python train.py --hidden_act="swiglu" --balance_loss=0.0171 --router_noise=0.05 --init_std_router=0.0253 --num_attention_heads=3 --head_dim=128 --norm="rmsnorm" --tie_word_embeddings=false --parallel_block=false --init_std_down=0.00377 --beta2=0.95 --doc_mask=true --train_tokens=931400000
Below are experts of layer 3 (counted from 0) of a mixture-of-experts language model. Rows are named router (the router's row for the expert) and show model dimensions 96-143. Each number is 128 + 32 x the weight over its row's rms, rounded and kept within 0 to 255.
After each expert's rows: a language model's description of what the expert responds to. This comes from a sample of Wikipedia text that the model never trained on.

# expert 41
router [165 124 114 111  70 127 155 133  77 152 145 117 165 179  88 126 114 122 102  78 122  69 162 178  90  61  87 144 161 156 164 186 140 113  92  89  79 181  65  71 149 160 147  76 134 170 109 149]
What it handles: Foreign-language word pieces. Word pieces in Slavic, Baltic and Latin names and titles, such as kraju, Vižmarje, Maximus, plus company names like Film.

# expert 5
router [135 138 113  92  87 163 145 161  83 165 139 136 178 176  89 106 126 145 102  79 146  83 178 158  68  88  95 139 167 168 163 166 138  99  78 108  92 153  83  82 152 177 173  87 114 150 113 162]
What it handles: Object pronouns, determiners. Object pronouns after verbs like allowing, leading, pay (him, her, them, himself), plus articles such as the and a.

# expert 45
router [169 145 100 112 109 140 158 125  72 180 165 117 192 155  95 132 105 152 103 107 132  96 172 183 119 117 114 157 138 157 167 178 129 116 130 134  98 162 100  52 193 161 196  97 140 134 135 149]
What it handles: Commas. Commas after names, clauses and days in dates, as in June 1, 2021, Yang, Miguel, and "However,".

# expert 54
router [165 150  99  83 123 125 136 135  84 172 146 121 144 148  76 153  72 152 115  95 136  74 174 173  90  87  72 129 151 187 164 169 177  92  69  99  68 138  70  89 166 159 171  74 103 172 123 158]
What it handles: Infobox fields, common nouns. The http after Website: in infoboxes, the word live, and general modifiers like people, main, personal, natural, other.

# expert 35
router [164 146 162 128  95 196 123 140  97 127 194 150 125 133  99 104 126 149  97  80 168 108 123 209 102  69 102 139 146 145 154 159 151 175  70 102  73 135 118  98 139 171 163  73 138 135 141 148]
What it handles: Section markers, word pieces. Heading markers == and === before titles like History or Career, and inner word pieces such as Be-tan-court, Bo-tan-y.

# expert 40
router [139 136 120  96  78 137 150 134  76 154 165 129 160 167  91 134 120 137 102 100 140  98 179 182 103  82 113 123 156 166 163 178 158  85  68 115  79 143  80  75 173 166 166  80 144 187 104 165]
What it handles: Sentence connectives and proper names. Commas, dashes and discourse words like later, However, ultimately, plus place and organisation names such as United, Texas, IP, Music.

# expert 23
router [147 131 143 107  84 139 151 161  72 159 156 143 160 177  83 124 111 169  91  95 127  87 176 185 101  71  93 136 176 175 178 174 143  98  80  86  75 134  85  86 166 160 175  90 128 159  99 176]
What it handles: Has, proper-name parts. Has after a subject noun (the village has, the school has), plus name parts like United, New, Republic.

# expert 43
router [129 168 159 100  96 146 162  91  53 140 144 125 150 172 115 159 101 149  70  94 166 112 153 170  82  98 105 114 114 160 168 169 148 105  85 127  93 188 103 102 149 167 155  61 132 137 114 156]
What it handles: Table pipes, taxonomy Class. Closing pipes and parentheses in tables, tennis scores like 6–4, and the Class label in taxonomy infobox lists.

# expert 9
router [136 140 148  97 134 149 140 106 101 148 167 166 145 146 128 114 116 133 100  99  91  87 156 190 100 107 132 150 138 177 143 179 123 107  96 121  88 163 126  93 139 155 170 124 132 120 136 171]
What it handles: Time and dates. The word time as in "at the same time", day numbers after month names such as 23, or 30, table pipes, and Died.

# expert 13
router [152 147 137  87  89 150 158 190  91 151 159 124 143 169  78 140 107 184 113 111 136  86 174 177  87 100  76 115 162 166 155 190 123  76  88 121  86 140  93  98 171 157 173  98 105 161  84 158]
What it handles: Function words, list dashes. Articles and prepositions like the, of, on, about in prose, and list dashes after See also headings in disambiguation-style lists.

# expert 32
router [142 139 139  96  87 155 151 157  80 164 158 127 147 162  89 135 112 156  95  88 142  85 172 178  97  83  87 134 163 162 171 176 157 112  80 109  81 133  79  78 169 173 164  80 125 160 135 175]
What it handles: Common nouns, list entries. Common nouns and adjectives in running text or lists, such as music, house, private, rules, buildings, plus player nationalities and positions in squad tables.

# expert 49
router [175 161  90 108 107 147 159 153  91 151 138 151 167 149 110 161  89 199  86  90 121  84 177 163  80 105  86 136 126 119 162 153 189  65  86 126  79 140  82 110 146 158 130 102 136 148 124 162]
What it handles: Word-internal letter pieces. Short letter pieces inside words, especially German words like der, die, er-wacht, and fragments like e-long-ated, pl-ung-e, plus empty table cells.

# expert 26
router [144 116  73  97 124 115 138 133 105 184 143 175 146 121 114 119 112 173 101  53 123  85 151 162  93  90  99 138 159 154 138 181 173 114 105  88 102 144  93 104 139 193 152  93  75 179  76 129]
What it handles: Mid-word name fragments. Word pieces in the middle of foreign or unusual names and words, often after M or P, such as Mar-que-e, Char-gé, Trans-liter-ation.

# expert 42
router [152 179 154 110  53 180 162  97 128 139 162 128 140 142 122 155 128 139 123 137 131 100 126 151  90 142  99  99 161 146 142 166 154 137 111 120  78 111 132  41 153 189 159  76 138 157 113 161]
What it handles: Phrasal verb particles. Particles and objects after take, put or took, such as took on, taken part, put forward, back, down, plus name syllables.

# expert 28
router [139 180 128  95 120 145 169 177  57 180 174 160 206 162 101 132 123 141 126  99 133  45 164 156  78  69 107 117 144 128 149 160 135 134 106  94 124 138  94 101 165 137 148  52 145 125 136 158]
What it handles: Relative pronouns and auxiliaries. Words right after a subject noun phrase, mainly who, which, that and verbs is, was, are, have, would.

# expert 36
router [180 157 136 132 131 140 141 194  90 136 140 100 171 144 116 122  96 154  59  71 118  98 164 183 142 118  99 103 131 141 173 196 123 107  68 136  90 160  96  87 158 141 177  76 145 113 116 152]
What it handles: Mid-word s pieces. Single letters, mostly s, and short consonant pieces inside names and words, such as Oro-s-co, Tu-s-char, exclu-s-ivity, desert-ion.

# expert 47
router [139 109 144 104  77 132 157 164  60 152 141 115 159 163  88 113 129 137 149  84 128  68 145 182  81  88 110 113 180 149 143 194 138 121  63  93  62 138  77  83 141 147 171  86 163 138 128 168]
What it handles: Digits in numbers. Digit pieces inside decimals, times, coordinates, scores and table figures, such as 1:01.43, 268.94, 50.850°N.

# expert 50
router [163 134 144 126 118 140 171 139  98 134 182 190 174 145 117 145  98 157 103 103 108  74 148 187 112  89  95 138 157 159 144 160 124 110  71 102 146 133  97  73 182 192 184  94 144 106 117 175]
What it handles: Verbs after relative pronouns. Verbs and the contracted 's following which, that, who, to, it, such as makes, provide, would, is, that's.

# expert 15
router [133 105 141 112  95 130 132 146  90 171 155 108 165 177  92 129 112 199 125  67 158 105 168 218 125 101  89 144 190 142 159 188 137 106 107 131 115 157  96  84 138 143 191  85 168 130 115 148]
What it handles: Prepositions for, with. Function words after verbs or nouns, mostly for, with, to, and possessives, as in praised for, condemning Owens for, sentenced with.

# expert 25
router [148 144 114  86  80 186 170 158 116 169 200 125 149 152 131 171  88 177  95  84 175 114 159 194 158  79  79 103 116 159 140 151 118  68 102  77  51 159  90  71 171 178 147  89 145 136 177 155]
What it handles: Infobox field separators. Colons and commas after infobox fields like Country, Province, County, plus taxonomy labels and name particles like de, du, von.

# expert 46
router [174 142 129 170 142 177 148 129  59 132 201 109 153 190 105 162  98 146  98 105 175 112 159 219 128  88  76 155 174 121 153 161  64 132  64  85 112 157 102 106 150 156 182 143 133 108 133 182]
What it handles: Foreign surname pieces. Opening pieces of Spanish, Portuguese, Slavic and Asian personal names and particles, such as del, de, Mc, Que-iroz, K-ovač.

# expert 63
router [141 157 144 127 104 139 131 148  63 151 146 138 124 187  77 149 118 124  89  75 209 135 155 174  62  97 106 138 168 148 144 154 159 108  62 108  91 141  98  76 171 149 157 110  97 142 129 155]
What it handles: Sports table headers. Column headers and cell labels in results tables, such as Opponent, Candidate, Win, Loss, Bronze, Athlete, and party names like Democratic.

# expert 7
router [167 133 116 139  78 124 110  86  85 131 148  95 138 130 146  72 139 146  84  54 127  96 125 164  73  81 116 118 189 159 143 179 156 131  63 144  91 140 125  53 149 148 183 100 140 171  95 178]
What it handles: Mid-word syllable pieces. Middle or final syllable pieces inside longer words and surnames, such as ab-sol-utely, Inde-pen-dientes, McFad-den, plus place in 3rd place.

# expert 59
router [155 157 104 128 109 139 187 141 124 115 129 133 132 152 136 147 122 151 106  97 165  89 139 214  99  86 132 134 175 154 155 127 168  96  69  79  93 125 141  85 150 159 144 122 142 165 150 192]
What it handles: Paragraph breaks before headings. The second line break of a blank line after a sentence, before a heading like == Career == or a new paragraph.

# expert 61
router [144 148 117 116  78 157 162 172  78 162 152 128 184 167  94 135 115 157 104  97 119  75 164 177  84  83  86 153 152 159 165 186 147 107  83 100  82 139  83  82 149 175 161  85 106 164 138 172]
What it handles: Temporal prepositions, racing tables. Prepositions like in, during, since, until, and tokens in NASCAR racing result tables, such as indicate, team names, rookie markers.

# expert 31
router [138 143 116 105  84 151 144 132  72 162 161 135 150 171  83 138 113 152  99  96 144  79 163 186  88  89  94 138 177 164 150 174 141  65  80  89  86 142  82  77 163 168 173  78  92 165 114 184]
What it handles: Line-start list dashes. Dashes and first tokens at the start of list lines in discographies, people lists and infoboxes, plus common nouns like horse, ship.

# expert 17
router [146 142 129 107  98 152 161 169  79 164 155 142 153 164  95 119 116 149  86  93 123  78 181 184  74  82  92 140 148 158 162 178 139 102  82 111  76 156  89  58 144 160 166  88 103 162 116 163]
What it handles: Prepositions after nouns. In, by and similar words after nouns like decline, plus political titles such as Representative and Incumbent in government contexts.

# expert 11
router [148 147 117 115  90 121 148 159  59 182 155 151 180 163  73 117 140 153  95  83 124  86 146 192 105 104  88 141 178 147 168 166 149 100  77 111  77 125  85  75 176 161 175  96 103 172 153 170]
What it handles: Tables, symbols, fragments. Word pieces and labels inside tables, lists and non-Latin or encoded text, such as Popular vote, n/a, and dash-led list lines.

# expert 3
router [148  94 101 112  72 167 166 180 115 174 149 142 123 170 120 127 131 137 118  51 163 125 152 148 119  99 107 113 155 124 158 150 126  82  59 112 110 112 114  95 157 169 184 125 129 184 143 147]
What it handles: Articles in education contexts. Indefinite articles a and an, especially in biographies about schooling and degrees, plus graduated, High, Primary, and units like mm, cm.

# expert 19
router [150 135 108 149 129 169 214 132 100 128 173 136 159 173 119 125  91 145  97 116 157  82 161 179 126  80 112 153 164 182 159 228 146  76 124 136 108 149 126  41 160 179 207 105 172 134 143 153]
What it handles: Possessives and biography verbs. Possessive 's after personal names, biography verbs like died, married, was, and pipe cells after candidate names in election tables.

# expert 60
router [141 127 125 106  82 130 146 116  91 176 160 142 162 162  86 139 118 141  97  97 143  88 169 179  87  82  88 148 160 164 172 167 120 106  89 123  77 153  73 101 175 158 177  87 132 154 117 177]
What it handles: Sports table numbers. Small numeric cells and blank cells in league standings and statistics tables, such as 6, 0, +7, plus country names.

# expert 14
router [146 175 142 116 120 161 137 142 108 121 159 170 158 156  72 152 109 150  89  84 161 130 161 211  97 127 101  90 130 143 148 171 177  90 113  83  93 183  88  77 167 191 154 120  98 159 126 155]
What it handles: Table headers and breaks. Line breaks, table divider rows and header words in markdown tables, such as Location, Candidate, Votes, Pld, Result.

# expert 18
router [124 163  96  98 118 149 160 133 112 185 139 157 143 153 109 161 105 156  84  86 162  80 152 137  70  68 100 143 201 164  91 160 174  76  20 136  62 143  94  93 158 174 163  71 101 157  98 171]
What it handles: Descriptive adjectives. Adjectives and participle endings before a noun, such as high, small, heavy, frost-ed, wrinkle-d, unimagin-able.

# expert 48
router [150 124 137 113  90 152 172 148  79 168 162 129 158 170 108 160 113 165  84  81 127  88 175 170  92  82 102 149 161 155 167 173 139  94  94 110  90 163  76  86 163 173 159  94 145 168  99 179]
What it handles: Table numbers, because. Numbers in tables and football squad lists with FW or MF, the conjunction because, and some sentence-initial nouns.

# expert 58
router [181 129 118 105 101 175 129 108  81 148 156 138 149 162  93 170 144 186 116  56 134  99 132 164 109  73 139 137 158 159 146 171 156 104  76 110  95 142  88  95 191 184 152 110 130 165 136 164]
What it handles: Degree words and adverb endings. Comparative and degree words after was or not, such as as, so, too, less, more, and adverb suffix ly.

# expert 30
router [145 118 128 107  92 152 147 134  76 153 174 176 157 176  98 158 117 138  95  90 136  67 181 173 101  97 104 149 166 157 181 171 141  81  90  96  61 146  96  74 148 171 151  71 138 169 118 184]
What it handles: Much and mixed tokens. The piece uch in capitalized Much at sentence start, plus underscores, country names like China and Poland, and words like such, while.

# expert 4
router [153 130 117 101  89 149 161 156  79 163 172 125 148 174  89 134 125 162  92  81 127  82 178 186  94  82  82 110 167 162 168 180 142 112  82 114  91 132  93  82 170 170 168  80 116 164 119 183]
What it handles: Line-start and infobox items. Tokens opening a new line, list item or table cell in infoboxes, rosters and tables, such as He, Born, -, |, numbers.

# expert 8
router [132 111 153 110 130 105 120 123 105 138 148 107 121 141  80 125  81 150 122 113 166  97 164 169 104 110  98 176 181 160 115 144 127 136 112  95 121 123 116  70 176 154 139  99 131 160 114 151]
What it handles: Day numbers after on. Day numbers and month names right after "on" in dates, such as on 4 September, On 18 August, plus word-piece endings.

# expert 29
router [141 135 151 118  96 151 167 164  72 165 166 141 157 166  87 131 113 161  85 100 133  82 154 181  91  82  92 126 157 159 172 180 136 103  82 101  81 144  88  74 152 173 171  79 135 170 104 173]
What it handles: Taxonomy, place-name endings. Line breaks and final pieces of Latin genus or order names and place names, such as Haniffia, Caryophyllales, Carolina.

# expert 44
router [148 130 139 123  97 153 161 147  77 167 165 123 174 175  95 134 102 128  87  86 133  70 168 172  94  90  96 130 152 161 169 184 147 104  83 101  77 153  81  78 160 169 169  83 101 161 110 165]
What it handles: Clause-boundary punctuation, sentence starts. Semicolons after date ranges in career lists, periods and sentence-initial The, and words like Western, Latin, although in historical or military text.

# expert 52
router [155 102 101 140 133 147 165 117  99 156 154 124 182 150  67 130 133 181  53  90 134 111 141 161  86 103  88 105 158 170 183 188 147 122  71 108  78 102 117  92 157 160 151  81 177 168 129 170]
What it handles: Word-final consonant pieces. Single-letter or short word-end pieces, mostly d and ed, completing words and names like Odd, Extend, Senedd, Edvald.

# expert 2
router [154 173 163 119  87 156 102 156 114 108 182  85 141 142  92 161 103 161 113 125 133 105 164 178 144 102  62 170 163 149 163 163 202 123 116  98  91 148 111  68 195 154 139 100 122 172 118 152]
What it handles: Table column separators. Pipe and semicolon separators inside sports standings and results tables, plus country codes and given names like FRA, Richard, Amit.

# expert 21
router [158 128 121 126 103 147 123 178 100 148 136 114 153 165  91 148 120 137  82  96 126 130 189 171 108 119  90 143 134 145 198 139 113 128 104  97 117 106  67  85 147 151 137  65 153  99 166 188]
What it handles: Place-name beginnings. First pieces of proper names, mostly places and organizations, such as War in Warton, Bridge in Bridgend, Kingdom of, Mount, Greater.

# expert 55
router [144 149 106 110 123 155 194  99  80 184 183 158 154 166 139 151 127 143 101  77 134  88 143 148  37  99 120  98 142 113 133 201 146 104  36  96  67 148  67  82 163 163 117  83 123 146 113 194]
What it handles: Units and measure nouns. Measurement units and quantity nouns after numbers or a, such as km, feet, meters, height, years, hours, length.

# expert 20
router [136 131 138 119 103 144 166 136 114 173 140 126 169 175  97 161  92 135  67  72 129 111 153 176  95  90  90 164 160 174 124 150 141  84 111  91  66 166 127 103 142 126 159  85 132 159  75 138]
What it handles: Ordinal and comparison adjectives. Adjectives right after "the" or "its" marking order or sameness, such as next, previous, other, same, first, final, early.

# expert 6
router [169 159 103  64 110 136 178 125  74 145 135 155 155 157  77 146 125 159 110 114 160  80 168 161  90  93 102 169 183 215 146 161 114  86  55  99  62 158  92  97 137 163 158 102 103 157  94 147]
What it handles: Action and process nouns. Nouns and gerund endings naming activities or processes, often after a or the: research, training, attack, shout-ing, target-ing.

# expert 51
router [127 161 128 124  93 179 193 143  92 144 179 140 207 176 103 125 128 168 112  94 163  84 167 164  97  78 105 114 179 163 168 178 156  81  94 125  89 164 114  91 108 156 168 104 130 125  90 183]
What it handles: to and and in ranges. Linking words to, and, from, through, especially in ranges like ages 11 to 18 and red to purple, plus infinitive to.

# expert 38
router [179 142 109  81  92 151 123 113  70 161 130 141 167 179  85 120  94 179 112  79 137  83 166 185 106  90 121 116 167 159 159 147 142 117  90 118 104 163  99  77 129 172 152  75 110 134 127 139]
What it handles: Closing quotes and brackets. Closing parentheses, quotation marks and brackets ending titles or asides, often fused with punctuation, such as ")", "),", ".", "}".

# expert 27
router [130 112 132 108 100 172 156 141  70 138 191 135 172 152  85 102 139 175  88  74 131 100 153 184 132  87  99 138 145 150 149 151 141 102  75 110  85 116  96  73 177 167 176 104  92 148 129 141]
What it handles: where, born, mid-word pieces. Relative where after school names, born in biography openings, and inner word pieces like earn in Learned, plus table separators.

# expert 39
router [134 183 134  76 119 184 140 141 127 199 145 114 192 137 118 139 137 137  76  64 141  64 168 138 124 109 118 108 143 158 161 169 173 115 103  90  61 148 119  92 161 169 172  68 116 149 114 173]
What it handles: Plural group nouns. Plural s endings and nouns for groups of people or things after the, such as players, species, troops, members, Castilians.

# expert 24
router [153 144 168  86 101 153 147 151  74 156 172 149 170 156  84 116 127 168  72 101 140  90 175 191 104  90  82 115 158 172 180 187 148 114  98 100  84 135  99  92 159 172 173  88  92 153 124 170]
What it handles: Party and organization nouns. The noun party in political or social senses, plus group nouns like company, province, band, and name-final pieces and closing parentheses.

# expert 34
router [168 160  99 156 136 132 142 169  67 149 155 133 140 172  97 121 114 165  80  85 118 142 190 142  75  91 123  99 170 154 172 164 148 134  61 102  61 157  93  84 150 154 133  79 150 127 139 164]
What it handles: Infobox parentheticals and fields. Infobox details such as age in birth-date brackets, years in parentheses, present in ranges, and field names like Website, Elevation.

# expert 12
router [184 106 159 129  70 132 205 160  83 134 174 145 161 178  83 137 106 141  89 119 136 129 179 159  93 111 103 137 126 152 127 146 141 132 105 110  65 130 113 104 137 214 120  61 136 158 135 155]
What it handles: Location prepositions. Prepositions, articles and compass words in place or venue phrases, such as located at, near, in the, North, Southeast.

# expert 22
router [169 159 170 105 107 149 148 161  78 154 174 123 146 166  70 128 102 140  81 116 152  76 163 180  94  64 100 169 181 134 172 180 132  95  79 125  78 133  71  91 166 156 175 109 104 138 100 157]
What it handles: Plain nouns, odd bytes. Common nouns and pronouns like business, something, merchant, river, plus raw byte pieces of non-Latin script and slashes in dates.

# expert 16
router [181 132 124 128  93 142 214 137  80 156 151 120 142 175  62 132 139 158  78  83 141 120 180 150 161 122 108 116 163 152 162 173 141 112  85 130  61 175 135  89 131 141 179  85 163 172 121 139]
What it handles: Word pieces after hyphens. Word pieces following a hyphen or dash inside compounds and names, as in Grown-ish, point-and-click, Under-17, plus infobox field words like Clade, Genres.

# expert 53
router [169 125 122 150  89 153 158 168  90 133 157 163 182 156  95 137 132 121 135  94 143  91 179 195 106  77  92 150 149 162 140 183 139 123  99 100  96 162 118  66 163 131 151  73 174 199  93 140]
What it handles: Name endings, table pipes. Final pieces of personal names (Anatoliy, Haraldsdottir, Aerosmith) and table pipes after quoted song titles.

# expert 33
router [148 145 127 102  80 141 160 132  73 139 182 146 156 161  98 148 107 156  82  87 150  87 181 178 115  81  95 147 166 172 186 173 145 106  80 103  86 169  99  76 156 152 170  74  94 160 116 162]
What it handles: received and sports codes. Verbs like received, earned, went after a subject, country codes such as ITA or GBR in result lists, and emoji bytes.

# expert 10
router [191 173 132 102 142 117 112 113  62 156 187 159 161 155  92 134 107 188  83 129 147  92 164 199 111 109 103 129 174 175 174 166 151  90 120 141  75 184 101  71 166 188 146  65 123 152 128 153]
What it handles: Table cell separators. Almost only the pipe separating cells in Wikipedia tables, often after a name or number, plus semicolon-joined numbers like 0; 2;.

# expert 56
router [130 169 118 133  96 145 131 147 120 122 160 148 177 165  89 139 100 150 100 103 139  90 149 162  70 127 124 154 132 159 188 191 157  90  86 144  79 105 119  65 153 162 168  96  78 172 140 159]
What it handles: Articles before noun phrases. Indefinite articles and quantities after with, without, by, had, such as without a fight, with a hamstring injury, suffered heavy.

# expert 37
router [137 158 120  91  85 149 133 158  71 141 157 128 177 160  97 134  97 165  94  91 132  90 164 163  87  84  60 138 144 166 164 154 161 100  68  89  78 147 100  86 147 168 179  70 117 163 118 161]
What it handles: Possessive determiners. Possessive determiners his, their, its, her before nouns like own, first, career, plus verbs like provide and supply.

# expert 57
router [147 134 120 119  85 146 156 150  41 161 158 129 144 201 102 129 115 144 104  99 135  72 171 183 102  69 117 133 155 170 152 166 142  64  81 136  94 120  98  83 146 169 153 100 148 137  92 148]
What it handles: Words after surnames. Tokens right after a person's name or its last piece, such as also, himself, again, eventually, and endings like ler or son.

# expert 1
router [177 143 132 128 121 163 170 166  85 157 165 127 158 140  76 116 105 140 102 112 130 100 172 177 110  76 116 134 133 145 169 178 124  97 100 102  67 164  71  79 168 178 166  79 131 129 125 161]
What it handles: Table cells and demonstratives. Pipe separators in sports and results tables, sentence-initial demonstratives like This, These, That, and brand or proper-name starts like Triumph, Trans.

# expert 0
router [135 109 134 112  91 190 183 110 101 129 134 137 145 181  88 106  88 125  87 114 129  86 141 202 131  91 102 160 157 143 128 168 155  99 102 113 115 117  86  92 121 175 171  71 106 155 144 216]
What it handles: Romance word-final syllables. Final or inner syllable pieces of Spanish, Italian and other foreign words and names, such as Progres-o, Balonces-to, Hier-ro.